config.toml
experts_per_token = 4
d_shared_expert = 128
routed_scale = 13.6
init_std_router = 0.0332
norm = "rmsnorm"
dataset = "wikipedia_en"
Below are experts of layer 8 (counted from 0) of a mixture-of-experts language model. Rows are named router (the router's row for the expert), down (a neuron's output weights, with its number) and show model dimensions 240-279. Each number is 200 + 20 x the weight over its row's rms, rounded and kept within 0 to 999.
After each expert's rows: "comes before" lists some tokens at least twice as common just after its tokens as in all text. This comes from a sample of Wikipedia text that the model never trained on. Tokens count by the router's weight.

# expert 84
router,223,205,226,228,195,192,184,195,194,203,210,216,198,213,182,209,228,237,195,218,210,237,207,194,219,187,161,211,185,209,192,247,185,176,245,233,229,206,216,216
down0,193,181,188,264,185,215,229,184,224,203,166,214,191,188,193,172,208,236,208,169,214,200,201,233,178,208,210,190,230,193,180,215,199,207,212,215,185,204,193,236
down1,220,176,169,215,234,208,220,177,205,196,207,184,195,209,223,230,208,217,203,185,229,215,178,210,185,222,202,190,232,175,227,188,196,200,214,230,195,192,197,195
down2,216,167,214,186,208,207,210,190,212,220,180,194,187,198,206,223,188,185,204,162,180,241,220,199,200,239,183,203,202,217,256,158,203,209,218,205,230,214,198,177
down3,207,244,232,205,188,192,180,202,181,233,177,195,228,170,213,223,201,219,171,190,140,209,184,191,180,199,191,206,192,204,182,235,209,188,200,245,231,231,191,214
down4,179,254,223,193,175,232,181,182,185,181,216,196,180,197,169,212,204,198,187,195,195,202,174,165,234,194,179,189,192,227,206,207,211,189,211,231,199,239,203,197
down5,184,204,187,241,201,193,202,181,187,177,200,172,213,189,183,197,208,233,198,174,219,203,150,199,183,176,175,201,188,181,201,202,208,192,188,206,196,189,207,188
down6,194,242,218,170,205,198,181,195,183,256,156,201,220,179,228,202,190,191,225,168,171,210,211,143,191,226,181,185,186,197,240,219,222,195,185,202,145,215,209,201
down7,222,217,153,189,215,197,179,193,197,187,200,169,207,166,144,213,227,197,211,201,240,188,180,184,181,222,173,144,181,156,238,167,195,207,168,203,177,194,171,206
down8,196,175,226,213,189,223,183,175,226,197,212,199,203,222,201,183,219,200,206,202,199,166,190,186,190,197,205,206,223,209,187,216,203,206,164,226,197,208,228,190
down9,236,197,205,184,215,203,190,194,179,176,199,229,187,169,208,210,226,188,212,182,228,229,203,200,179,205,202,206,200,190,208,176,202,228,193,204,216,242,221,221
down10,212,214,191,227,227,229,221,228,191,179,201,197,202,190,219,215,184,153,211,174,207,204,241,193,201,225,203,174,170,214,160,202,179,162,203,191,205,209,202,216
down11,175,202,223,206,195,200,189,134,167,179,171,179,202,210,170,202,193,237,211,183,220,211,193,201,226,217,227,191,207,166,179,219,215,187,193,197,210,168,215,207
comes before: " |", "er", " –", ",", "en", ";"

# expert 90
router,187,211,200,248,173,201,206,174,177,178,183,224,229,189,195,202,212,210,216,208,206,225,198,208,192,205,214,149,221,208,204,218,189,211,188,215,228,190,182,206
down0,208,210,178,188,221,204,211,216,213,221,236,212,207,191,205,209,199,220,204,202,201,194,218,199,169,187,182,214,169,158,237,227,217,219,187,184,164,178,199,206
down1,219,235,227,200,211,195,194,214,196,229,218,210,194,209,185,205,211,228,180,189,190,186,194,207,196,163,197,173,206,200,203,170,246,213,207,178,209,205,162,178
down2,232,232,209,238,181,198,209,165,194,211,198,206,211,200,201,193,209,222,186,238,200,231,203,218,209,208,214,172,205,208,221,205,217,183,187,222,230,183,183,227
down3,196,174,183,188,217,179,196,216,207,208,200,189,204,222,226,221,179,211,207,207,197,190,183,190,151,230,179,208,182,210,226,188,199,195,238,197,235,219,169,246
down4,202,182,181,208,211,251,190,227,219,210,198,142,230,192,211,216,196,212,213,214,176,225,234,157,218,203,223,203,215,180,190,157,203,200,209,204,195,185,181,205
down5,203,159,227,221,167,210,232,214,214,196,157,195,166,204,188,190,197,200,217,206,229,159,206,215,199,212,218,228,215,201,191,215,167,194,219,195,217,223,222,175
down6,184,187,161,202,196,211,201,211,227,223,198,203,253,173,222,193,212,172,205,188,234,226,184,204,219,202,222,195,206,200,227,211,169,220,254,201,173,209,237,233
down7,164,227,215,194,170,225,211,212,197,208,207,210,216,180,218,216,188,175,223,172,179,219,182,212,190,192,223,218,203,214,192,238,178,210,206,168,196,192,223,221
down8,211,210,199,174,193,199,194,219,208,177,201,202,222,214,188,207,216,230,211,222,221,199,204,197,203,193,201,182,226,174,200,229,160,203,199,185,173,205,214,213
down9,244,224,181,178,227,188,213,175,184,182,186,197,221,188,201,153,222,167,200,207,236,188,192,202,212,212,175,214,197,233,204,198,177,201,185,189,171,213,188,220
down10,213,209,208,175,184,229,231,202,216,232,217,203,185,188,215,195,257,225,202,206,203,228,194,201,185,197,193,193,194,199,231,182,192,197,200,159,210,206,185,181
down11,169,200,209,173,197,179,181,211,162,230,158,177,176,169,189,185,210,182,256,193,184,208,216,202,233,195,199,226,222,219,189,179,203,185,194,180,192,200,221,212
comes before: " |", ",", " School", " Stadium", ":", " ("

# expert 82
router,191,240,201,196,196,241,172,197,186,184,224,222,183,209,228,190,211,203,192,190,199,168,164,156,209,227,214,210,148,210,209,217,183,184,207,224,225,193,191,214
down0,191,163,208,234,194,216,229,214,239,230,191,185,200,188,229,209,166,206,189,194,208,210,192,204,199,143,226,220,209,197,190,205,229,247,214,146,196,202,193,217
down1,181,188,231,181,190,208,217,215,226,218,201,168,207,160,212,226,193,220,213,200,183,223,240,187,204,189,199,208,177,161,244,174,219,221,201,221,187,198,198,194
down2,210,248,234,232,178,181,209,243,169,224,203,204,205,194,215,183,180,184,189,209,200,168,231,190,226,177,203,163,211,150,226,215,146,206,200,180,176,187,216,176
down3,213,247,187,200,198,190,192,181,217,212,165,195,166,186,190,183,180,205,225,200,203,216,215,202,225,212,219,197,173,193,219,212,206,214,176,237,187,197,205,207
down4,181,187,168,180,228,184,197,200,219,180,207,203,181,196,231,217,232,251,189,208,179,239,198,220,206,233,190,199,204,188,186,208,228,196,229,197,213,169,195,180
down5,174,206,233,214,230,171,214,193,179,203,225,179,211,186,185,259,197,189,224,167,187,226,227,208,207,223,228,185,224,183,162,192,194,175,211,171,201,196,206,187
down6,182,200,144,205,195,182,219,178,215,192,221,190,190,199,168,173,237,204,207,177,228,175,185,212,193,205,211,182,213,171,212,221,181,184,195,198,210,208,179,221
down7,160,215,206,234,169,201,213,197,202,240,165,199,229,210,169,178,172,212,175,173,210,196,179,219,206,187,188,215,224,178,166,174,226,180,198,193,212,209,193,196
down8,187,183,223,194,230,200,184,180,211,217,196,199,218,221,199,204,211,197,160,216,187,202,208,146,188,166,190,199,194,179,209,194,195,213,165,170,183,176,181,189
down9,227,167,221,193,201,187,174,233,211,192,152,199,178,187,223,231,178,230,195,184,203,202,180,215,192,227,171,205,231,220,199,173,174,204,174,208,212,208,223,188
down10,184,197,178,219,212,163,201,197,170,216,233,218,223,204,210,222,213,202,182,205,166,195,191,182,214,189,179,169,197,243,185,203,231,185,202,221,185,240,241,188
down11,193,206,214,172,196,205,205,192,197,199,222,173,208,147,174,174,206,202,195,206,202,180,233,172,192,209,214,179,226,202,186,172,216,196,176,196,146,185,242,216
comes before: " in", " from", ".", " to", " at", ")"

# expert 112
router,202,185,221,229,191,204,185,211,193,158,217,194,193,207,183,215,215,221,206,183,231,220,212,225,210,190,193,232,220,185,202,203,170,196,218,214,149,175,227,244
down0,200,204,212,211,264,206,179,172,236,189,185,186,188,207,215,207,202,235,213,184,188,220,176,227,164,218,190,197,220,162,203,189,218,196,200,206,224,166,228,211
down1,211,186,182,213,228,189,193,180,162,211,208,184,218,203,190,228,182,208,197,204,219,170,211,197,216,226,231,186,163,213,182,203,177,219,185,259,208,181,211,213
down2,187,186,203,208,174,199,244,183,196,198,210,193,214,154,186,195,194,191,197,191,192,199,224,196,198,179,205,194,216,194,158,177,201,195,157,217,189,230,174,164
down3,188,210,194,213,191,200,198,198,184,189,174,184,194,195,199,201,185,221,205,213,218,189,187,188,195,194,190,153,173,203,212,209,210,211,191,171,196,202,189,201
down4,170,174,230,184,215,215,195,221,216,190,188,176,219,180,181,230,216,197,222,229,209,229,208,218,237,202,196,211,201,184,234,233,168,186,210,196,214,227,217,208
down5,181,171,220,168,216,194,180,159,178,216,195,210,177,194,173,187,210,218,176,199,206,185,194,191,192,220,191,198,199,183,219,205,201,206,184,177,224,217,218,187
down6,178,208,196,154,196,200,202,180,189,175,197,241,237,194,213,209,217,201,192,190,195,205,172,197,212,211,229,196,181,205,208,170,192,198,200,194,242,197,215,182
down7,174,225,191,230,232,186,186,211,175,190,190,148,194,197,193,182,198,195,227,203,209,174,206,181,206,200,181,186,199,204,210,180,190,188,223,199,221,183,183,235
down8,214,192,236,214,205,236,175,196,219,215,134,184,207,207,160,191,188,178,195,207,193,235,206,213,202,208,227,234,192,259,195,186,184,212,149,176,228,217,173,190
down9,201,196,208,221,197,185,179,177,161,192,186,203,186,199,167,191,211,223,225,217,186,184,202,177,225,220,201,214,233,192,207,193,178,158,203,197,216,202,214,199
down10,193,180,206,227,185,191,175,194,185,216,213,183,171,161,173,213,204,222,201,211,197,218,200,226,194,203,191,181,215,185,214,197,191,213,194,206,181,191,192,198
down11,201,216,173,190,207,197,193,208,194,220,205,211,159,190,196,223,188,193,196,210,214,194,239,193,222,206,199,193,235,152,231,193,234,147,182,218,187,233,172,210
comes before: " 0", " 1", " ", " 2", " 3", " 4"

# expert 55
router,191,200,199,219,206,169,185,198,186,202,233,222,200,231,187,208,229,226,208,165,207,233,204,179,220,214,215,225,232,188,209,209,172,188,187,230,207,212,215,185
down0,185,232,192,202,156,180,198,227,221,188,219,222,193,193,176,215,178,204,180,218,226,226,204,215,202,223,220,198,194,191,199,218,203,171,211,165,163,210,190,210
down1,197,212,194,148,158,174,168,212,200,163,162,210,218,188,218,211,218,194,204,200,199,212,173,208,218,219,194,196,177,202,229,233,206,222,219,212,225,189,189,230
down2,202,179,207,211,212,201,202,199,185,188,219,183,194,221,178,212,242,190,198,208,190,198,162,201,231,200,202,181,222,217,228,217,215,245,226,238,202,196,195,159
down3,199,176,192,174,214,188,190,169,220,202,218,215,196,164,206,223,221,190,225,186,245,218,180,182,218,188,217,203,188,202,213,159,212,195,219,208,159,221,165,244
down4,192,203,206,189,240,216,203,215,188,226,241,218,225,183,213,227,222,203,202,208,186,168,211,257,212,241,225,236,174,202,212,217,210,224,238,182,211,179,184,192
down5,192,230,210,242,173,216,212,193,156,190,196,209,203,234,188,180,210,229,202,200,196,185,208,208,204,195,179,201,218,166,218,208,242,172,197,198,219,213,184,165
down6,205,207,235,211,190,206,165,216,201,167,192,231,231,219,221,190,190,183,201,227,197,203,202,220,209,227,242,203,195,185,187,146,204,211,227,224,175,179,199,185
down7,171,170,206,206,180,205,200,197,249,235,183,209,210,218,168,181,162,189,205,218,181,204,188,209,193,197,185,185,154,203,205,231,208,183,185,186,202,171,202,178
down8,231,162,188,221,196,175,188,187,188,181,182,182,180,192,175,200,186,210,195,156,226,231,184,241,178,217,257,220,206,181,220,213,174,190,201,190,208,194,194,223
down9,178,190,241,179,169,199,190,199,217,217,157,193,176,177,198,170,204,182,207,203,197,195,181,225,237,224,190,211,212,198,209,192,188,225,188,219,190,185,180,184
down10,201,186,241,188,201,207,177,187,211,174,194,205,206,184,226,174,196,180,163,187,173,240,227,216,204,154,192,208,196,218,200,188,252,186,225,198,209,186,206,197
down11,215,149,205,215,198,203,193,218,187,200,222,197,205,203,184,194,223,226,215,180,214,232,196,183,192,175,208,209,213,195,247,186,185,206,220,227,210,171,196,203
comes before: "\n", " ", " 0", " 1", " 2", " +"

# expert 152
router,193,192,224,189,188,207,212,196,193,204,216,233,209,210,181,216,210,220,237,187,195,149,200,180,177,195,202,200,161,233,211,162,202,232,217,219,183,199,195,225
down0,189,225,192,180,199,199,168,201,180,185,204,213,213,215,210,182,201,220,213,221,213,211,198,200,205,178,227,172,205,209,212,171,200,172,197,208,231,190,166,173
down1,217,216,197,166,199,212,174,163,240,225,215,196,211,247,200,163,220,225,160,209,190,186,222,179,216,206,236,169,188,195,217,194,174,178,163,194,203,184,213,176
down2,170,181,216,199,177,232,204,207,195,185,198,205,232,207,170,202,181,202,227,221,181,213,205,222,207,200,206,187,228,210,207,186,213,188,210,182,198,195,209,227
down3,165,197,185,219,188,208,173,199,210,154,235,186,159,177,216,181,180,187,221,207,248,168,192,217,222,199,179,188,186,225,193,189,179,205,236,197,173,206,215,230
down4,184,221,196,187,178,243,215,185,225,194,220,201,225,191,226,166,190,167,172,199,210,243,182,214,188,211,202,214,181,203,192,185,235,209,189,178,208,183,173,206
down5,178,161,186,206,189,249,196,187,203,186,165,193,184,186,197,206,205,200,214,213,200,211,201,209,178,212,206,193,227,158,188,167,186,212,212,195,203,212,197,180
down6,176,190,205,212,187,171,193,199,214,172,197,206,186,205,185,200,197,168,169,211,238,215,226,228,193,181,205,223,186,211,203,204,205,176,181,215,202,213,214,229
down7,178,180,221,185,225,199,201,191,231,189,160,168,181,215,193,205,187,196,201,189,201,190,195,210,187,192,193,196,217,158,176,199,219,222,198,213,207,208,242,179
down8,190,188,186,193,180,187,171,218,197,208,213,178,182,235,194,194,187,195,213,171,168,208,196,156,207,188,229,182,197,225,156,176,164,182,192,205,229,175,225,223
down9,174,194,196,175,188,182,190,212,257,202,199,172,196,205,216,234,252,179,198,180,198,155,205,204,184,179,238,191,194,204,187,188,180,201,215,173,219,226,249,208
down10,183,226,207,213,229,221,209,223,194,211,196,210,215,231,194,195,172,199,190,186,185,176,216,183,178,200,190,193,175,222,172,193,196,195,177,223,212,178,178,174
down11,191,196,206,231,186,216,150,228,209,198,183,202,232,169,203,212,181,195,208,204,167,177,192,214,221,215,209,206,219,191,173,210,218,194,152,226,231,192,227,164
comes before: " in", " on", " by", " to", " with", " as"

# expert 157
router,224,172,199,168,167,223,190,200,197,179,231,203,195,200,235,199,162,202,209,197,184,167,203,219,206,208,187,219,187,206,183,185,215,183,237,207,208,242,190,193
down0,200,226,195,205,211,228,219,180,184,174,199,212,163,244,174,228,203,190,186,233,183,179,152,195,203,196,229,238,160,209,204,215,214,145,200,232,210,223,198,217
down1,202,184,202,230,231,219,187,181,182,207,196,192,190,221,206,218,233,235,223,202,199,234,184,208,184,202,196,204,251,164,219,208,209,214,182,212,207,193,187,233
down2,225,218,199,208,210,242,215,188,206,139,188,197,244,204,182,193,187,184,189,192,199,218,154,189,213,256,196,179,220,205,239,176,191,208,194,199,200,168,200,186
down3,187,236,202,185,202,203,218,206,209,207,184,192,164,211,223,197,204,171,187,213,233,194,177,206,186,173,182,181,213,178,170,245,191,207,209,205,222,201,196,227
down4,179,185,221,201,222,206,190,217,247,207,205,232,209,181,181,194,219,189,178,226,174,206,198,206,239,225,226,180,194,196,206,200,202,186,176,189,219,211,212,162
down5,168,174,193,238,205,223,147,198,188,189,210,187,189,198,201,168,223,193,201,208,197,209,210,240,178,192,198,208,205,217,221,204,189,197,184,218,212,159,173,178
down6,208,198,220,177,169,190,212,198,208,212,208,178,206,197,232,180,204,204,177,208,192,160,220,222,212,170,247,225,173,204,218,219,180,193,209,209,186,198,196,189
down7,228,224,187,192,156,203,179,211,209,201,213,202,202,199,199,222,207,196,204,178,176,205,165,192,200,210,152,218,197,139,208,200,224,184,189,181,166,234,194,214
down8,199,216,187,203,179,174,199,254,222,177,219,195,187,186,185,162,175,243,211,224,202,199,194,165,154,184,223,189,203,240,201,182,188,209,218,217,190,192,216,204
down9,158,216,182,184,163,193,180,196,204,197,191,191,161,151,202,197,247,217,195,228,190,192,184,188,188,187,225,175,203,196,229,194,206,212,200,221,205,207,176,203
down10,190,222,172,177,237,237,231,200,204,206,210,254,212,194,166,203,210,208,194,184,206,173,190,173,182,216,204,215,188,204,219,203,194,199,191,161,221,201,195,227
down11,249,233,210,173,212,174,216,198,215,233,213,178,213,237,216,214,197,199,205,180,219,219,191,177,169,186,184,196,224,224,207,187,200,185,220,213,175,213,194,212
comes before: " to", " be", " by", " as", " in", " have"

# expert 39
router,188,198,201,222,213,197,206,190,180,171,221,210,194,179,207,174,203,167,181,136,188,207,186,213,227,193,188,207,220,242,203,243,190,163,193,199,182,207,172,191
down0,211,199,189,223,188,204,174,193,196,200,213,196,207,221,210,231,200,164,194,177,174,173,216,186,187,176,197,187,215,183,223,226,259,211,243,220,214,171,230,197
down1,202,232,202,180,197,225,186,225,185,229,204,182,214,158,185,185,152,199,204,188,184,224,194,180,205,197,206,176,197,181,199,164,215,201,202,207,155,224,195,218
down2,211,196,188,196,181,218,222,234,229,158,189,201,212,221,229,237,233,216,203,195,201,207,223,209,183,230,212,229,186,198,179,180,198,155,223,179,209,217,183,172
down3,210,229,204,187,190,150,188,188,193,222,195,211,208,180,172,236,203,199,187,216,202,217,151,203,265,212,214,197,213,193,191,219,187,196,190,204,226,232,215,189
down4,185,210,183,186,179,168,172,224,154,198,196,189,205,223,209,182,177,194,194,217,173,199,176,203,204,233,215,179,207,253,190,170,189,183,192,219,220,203,190,167
down5,207,190,201,205,196,201,194,210,208,194,204,203,195,169,194,222,186,192,209,198,225,230,193,204,231,205,244,205,198,211,203,211,226,190,187,184,228,232,196,209
down6,180,193,196,149,197,179,212,206,226,211,184,209,210,177,183,173,190,204,225,206,169,187,185,199,201,199,168,197,198,216,200,189,229,216,206,220,234,191,241,181
down7,180,189,189,189,248,218,207,230,198,195,195,175,221,228,196,202,172,172,184,191,195,195,213,178,170,213,197,218,238,224,199,215,192,182,180,184,193,162,186,204
down8,175,205,181,162,224,203,166,172,201,162,203,201,242,209,204,218,209,226,203,168,245,202,209,198,182,200,216,189,207,205,221,205,204,209,189,226,196,179,224,196
down9,196,189,204,219,196,233,192,208,213,191,175,223,176,185,211,198,227,207,207,173,192,184,195,182,170,233,199,216,184,185,209,193,179,186,232,225,195,182,195,207
down10,155,210,171,211,205,236,215,153,193,203,192,228,224,213,217,221,196,220,213,189,207,205,184,165,198,214,191,178,218,201,180,198,207,193,204,206,166,189,171,193
down11,209,221,188,209,182,202,212,177,153,257,225,198,211,214,182,209,194,227,174,211,201,159,228,198,195,195,186,230,204,191,205,183,199,220,229,202,194,226,224,188
comes before: "\n", "-", " ", " Succeeded", " -", "|"

# expert 18
router,187,209,175,171,197,215,197,174,178,215,187,209,162,210,204,203,235,199,198,181,219,228,207,206,206,204,219,178,204,207,185,255,219,221,192,167,214,202,225,194
down0,221,223,188,199,186,240,191,188,185,174,227,177,204,209,202,206,195,214,235,179,174,175,184,189,209,178,166,207,224,175,222,194,170,211,237,166,227,189,198,173
down1,182,189,188,188,201,166,226,244,210,183,203,178,206,210,189,201,161,214,227,188,198,204,228,234,182,229,227,199,196,203,188,202,194,225,219,195,230,201,207,213
down2,206,172,185,218,185,190,176,162,201,203,218,192,197,212,194,179,225,180,218,198,215,189,197,182,213,220,212,197,200,224,172,180,179,216,219,215,245,194,234,236
down3,205,197,206,161,206,216,216,198,224,213,210,195,211,214,209,196,219,207,165,204,203,222,232,216,194,206,208,180,169,200,226,187,227,211,180,180,200,212,180,196
down4,207,180,182,186,210,197,211,192,208,184,203,171,225,207,184,217,180,190,166,242,191,187,212,182,173,205,201,184,211,217,174,152,224,233,199,222,227,188,198,190
down5,210,183,211,206,198,172,205,220,187,172,209,183,237,216,219,216,206,201,230,169,177,213,197,202,205,166,213,182,197,207,199,178,220,192,181,182,196,213,201,223
down6,193,185,204,202,212,208,180,182,202,226,200,196,174,182,179,194,206,195,258,199,232,201,201,194,210,199,225,202,237,208,195,233,144,204,222,148,172,211,205,221
down7,213,220,202,217,157,174,190,195,189,190,156,206,242,205,179,182,224,203,194,199,196,175,197,167,187,206,188,216,202,180,242,235,186,158,157,259,179,173,203,209
down8,173,214,180,175,169,212,201,203,217,201,209,210,194,152,175,205,210,224,187,169,167,196,186,210,182,194,211,207,178,218,200,222,224,175,198,192,216,211,234,198
down9,169,195,200,193,166,207,224,179,185,159,215,173,224,192,207,222,198,169,199,218,212,194,203,208,209,172,168,202,215,213,205,188,203,217,186,201,191,217,193,191
down10,196,228,226,209,168,196,194,166,248,199,201,186,198,213,229,188,162,226,204,200,212,194,185,229,204,193,208,205,212,195,212,210,207,195,204,209,195,217,218,211
down11,156,161,211,204,161,206,227,207,187,188,194,188,253,177,210,188,204,231,186,196,192,176,224,207,219,234,163,164,173,191,196,191,213,197,205,217,201,223,202,212
comes before: "\n", " ", " and", " 0", " The", " but"

# expert 54
router,187,162,191,178,191,235,210,223,208,224,213,214,209,165,209,201,181,194,224,216,167,187,184,222,198,217,205,228,174,212,196,207,199,231,215,205,205,199,225,188
down0,166,193,184,226,212,208,189,220,186,212,210,205,191,238,240,199,206,213,216,236,192,182,179,194,242,215,174,175,181,156,191,214,153,196,195,247,217,188,207,224
down1,181,229,201,204,180,217,206,153,208,202,228,205,243,212,203,193,228,213,205,194,212,198,219,184,193,212,205,259,209,198,190,204,205,202,207,183,221,215,154,214
down2,197,209,179,202,220,170,217,221,196,194,165,149,217,150,221,203,207,197,183,215,176,205,207,208,211,180,228,208,198,175,203,221,167,208,209,180,251,219,194,206
down3,190,182,208,202,211,177,238,204,210,197,202,199,218,198,179,205,164,168,225,200,215,173,206,198,199,189,214,212,240,204,194,164,195,188,206,220,169,210,195,191
down4,187,154,193,244,182,163,186,219,196,174,232,199,187,199,185,224,201,184,169,191,213,179,214,195,212,236,213,197,177,171,181,187,199,204,192,191,236,195,209,222
down5,209,201,204,184,200,201,210,233,205,207,209,214,161,168,172,198,195,232,168,197,200,213,182,198,224,207,192,169,184,219,212,181,212,253,202,221,165,216,209,202
down6,213,185,231,199,179,195,212,185,185,222,205,190,206,193,188,226,193,215,199,217,179,188,200,185,233,196,163,179,206,219,164,220,241,205,153,198,175,186,209,189
down7,218,200,203,204,215,213,200,183,186,205,207,212,203,188,185,219,187,218,179,171,199,204,209,186,223,185,188,203,185,230,192,216,214,189,212,191,198,205,233,193
down8,209,178,199,192,169,224,183,187,220,207,222,156,217,182,156,197,184,193,209,189,200,190,191,206,178,194,194,188,183,196,203,194,243,200,201,234,202,199,205,229
down9,211,205,198,215,197,163,191,209,220,185,160,191,229,171,211,198,225,209,205,204,228,220,189,218,168,212,198,180,229,204,238,225,210,185,224,182,203,192,207,232
down10,193,208,201,224,203,154,155,197,165,206,180,207,218,173,193,172,228,164,224,210,177,218,190,205,185,204,211,186,212,197,203,198,208,174,204,182,211,253,194,224
down11,192,166,212,192,190,203,207,189,214,207,187,211,184,164,227,212,182,192,213,171,179,210,222,194,173,223,219,190,190,222,174,183,189,156,201,184,230,228,250,210
comes before: " a", " the", " an", " also", " known", " one"

# expert 77
router,202,209,181,160,250,201,202,194,224,227,216,205,199,214,231,232,196,201,176,234,220,182,179,172,213,191,222,214,226,217,207,192,229,220,222,197,198,223,220,185
down0,218,213,204,172,193,215,209,174,207,196,203,233,191,228,201,201,196,192,201,230,220,211,209,179,213,195,182,187,217,189,204,229,185,208,202,178,207,175,191,188
down1,155,198,198,197,225,173,188,196,200,202,211,177,175,175,218,215,167,196,221,217,190,187,218,171,188,227,222,211,185,187,208,157,170,221,194,245,202,223,216,220
down2,197,185,191,183,196,223,206,202,198,212,206,166,164,176,191,172,236,202,162,222,224,196,193,185,212,198,236,191,200,187,228,195,206,203,220,217,189,197,155,203
down3,191,221,162,204,207,204,251,185,202,214,194,180,199,222,246,206,186,199,182,188,213,176,197,219,217,190,205,184,214,182,214,165,184,212,221,210,183,205,152,211
down4,186,187,204,211,197,213,199,213,193,160,226,184,173,193,232,228,185,240,198,212,180,188,201,206,186,201,198,205,187,183,216,177,193,203,214,222,182,207,206,195
down5,179,208,185,232,216,205,203,220,187,171,203,214,188,215,160,256,206,181,184,204,224,244,201,198,202,204,201,174,203,200,195,188,235,213,201,222,248,209,204,165
down6,219,215,236,179,194,206,204,242,206,200,228,190,175,285,205,225,209,204,182,171,219,191,213,178,190,216,210,213,183,201,214,203,167,191,215,210,221,184,210,242
down7,198,222,188,213,230,182,190,167,199,191,191,214,203,209,215,211,225,176,223,229,182,217,231,212,163,196,208,193,222,219,208,237,208,232,192,203,187,216,199,188
down8,208,187,203,193,228,186,178,197,193,201,188,210,224,195,228,204,171,215,211,168,148,210,200,209,202,224,203,173,162,193,174,212,199,218,190,174,190,217,195,192
down9,230,182,218,212,188,200,190,192,230,166,163,180,208,200,192,208,211,199,231,191,252,226,225,197,199,233,185,204,192,219,192,213,215,225,198,199,197,195,189,205
down10,185,190,216,217,199,196,208,211,186,182,229,204,195,212,192,198,217,199,194,167,192,229,212,202,183,195,230,208,196,173,205,211,192,196,171,193,194,177,193,206
down11,182,168,192,215,218,235,206,188,184,192,211,195,192,194,206,176,248,253,207,206,201,220,222,210,186,179,204,181,249,191,180,188,165,197,170,187,169,194,215,197
comes before: " a", " were", " was", " well", " had", " been"

# expert 116
router,196,176,228,205,203,209,201,203,171,220,209,196,197,216,220,158,196,225,222,180,203,243,180,201,203,191,190,185,181,224,182,190,190,206,212,182,211,211,198,227
down0,181,202,238,219,190,193,243,176,157,212,195,192,198,187,171,187,191,217,197,215,189,190,156,188,178,171,203,182,210,187,184,175,219,183,201,214,222,175,203,196
down1,234,227,190,166,192,239,194,205,197,184,176,203,190,220,186,227,158,217,223,195,231,195,213,220,184,192,198,204,201,185,203,203,194,184,237,189,209,188,226,202
down2,208,182,207,184,184,185,187,214,163,217,202,229,181,208,190,237,197,230,178,163,191,204,190,208,211,200,158,217,214,215,201,180,177,215,175,167,195,201,209,175
down3,211,236,218,214,213,209,225,177,211,199,225,223,206,226,210,196,187,181,189,213,201,188,198,192,198,191,180,198,149,248,169,234,199,218,234,190,183,191,222,204
down4,194,190,217,159,202,190,192,197,194,206,193,205,218,194,219,219,185,232,185,208,190,207,193,209,221,208,167,201,173,171,201,206,203,171,159,216,236,212,172,187
down5,235,158,185,199,167,170,194,224,211,168,204,214,223,228,233,196,212,186,209,211,177,229,190,197,210,180,193,180,205,226,217,217,190,199,166,198,193,214,202,191
down6,201,207,202,186,188,197,204,163,211,166,213,169,222,213,214,194,218,178,249,164,197,197,223,193,198,185,178,206,194,197,200,197,208,167,243,216,235,220,185,226
down7,195,218,212,190,225,185,198,202,179,180,203,205,195,193,219,216,227,212,177,192,176,217,194,227,161,198,182,190,187,170,206,223,222,185,205,198,200,195,211,179
down8,192,224,245,208,171,216,173,225,185,195,184,188,239,182,197,170,192,176,164,207,207,197,208,192,186,235,178,185,198,208,206,203,190,190,198,188,206,165,213,192
down9,195,205,176,182,154,186,195,196,192,226,215,154,218,212,191,224,261,195,169,225,184,196,192,209,228,182,184,158,198,196,195,189,186,208,181,192,168,208,193,188
down10,198,195,200,200,217,234,193,183,171,224,179,208,195,220,203,207,221,189,196,177,201,212,199,206,227,218,233,196,208,190,205,206,170,193,191,194,185,220,209,199
down11,184,170,195,211,203,205,168,199,216,183,187,198,193,180,211,180,219,220,188,186,204,240,134,175,199,193,223,213,212,171,206,181,204,233,174,176,229,196,231,188
comes before: "\n", " |", ".", " (1", ")", "iles"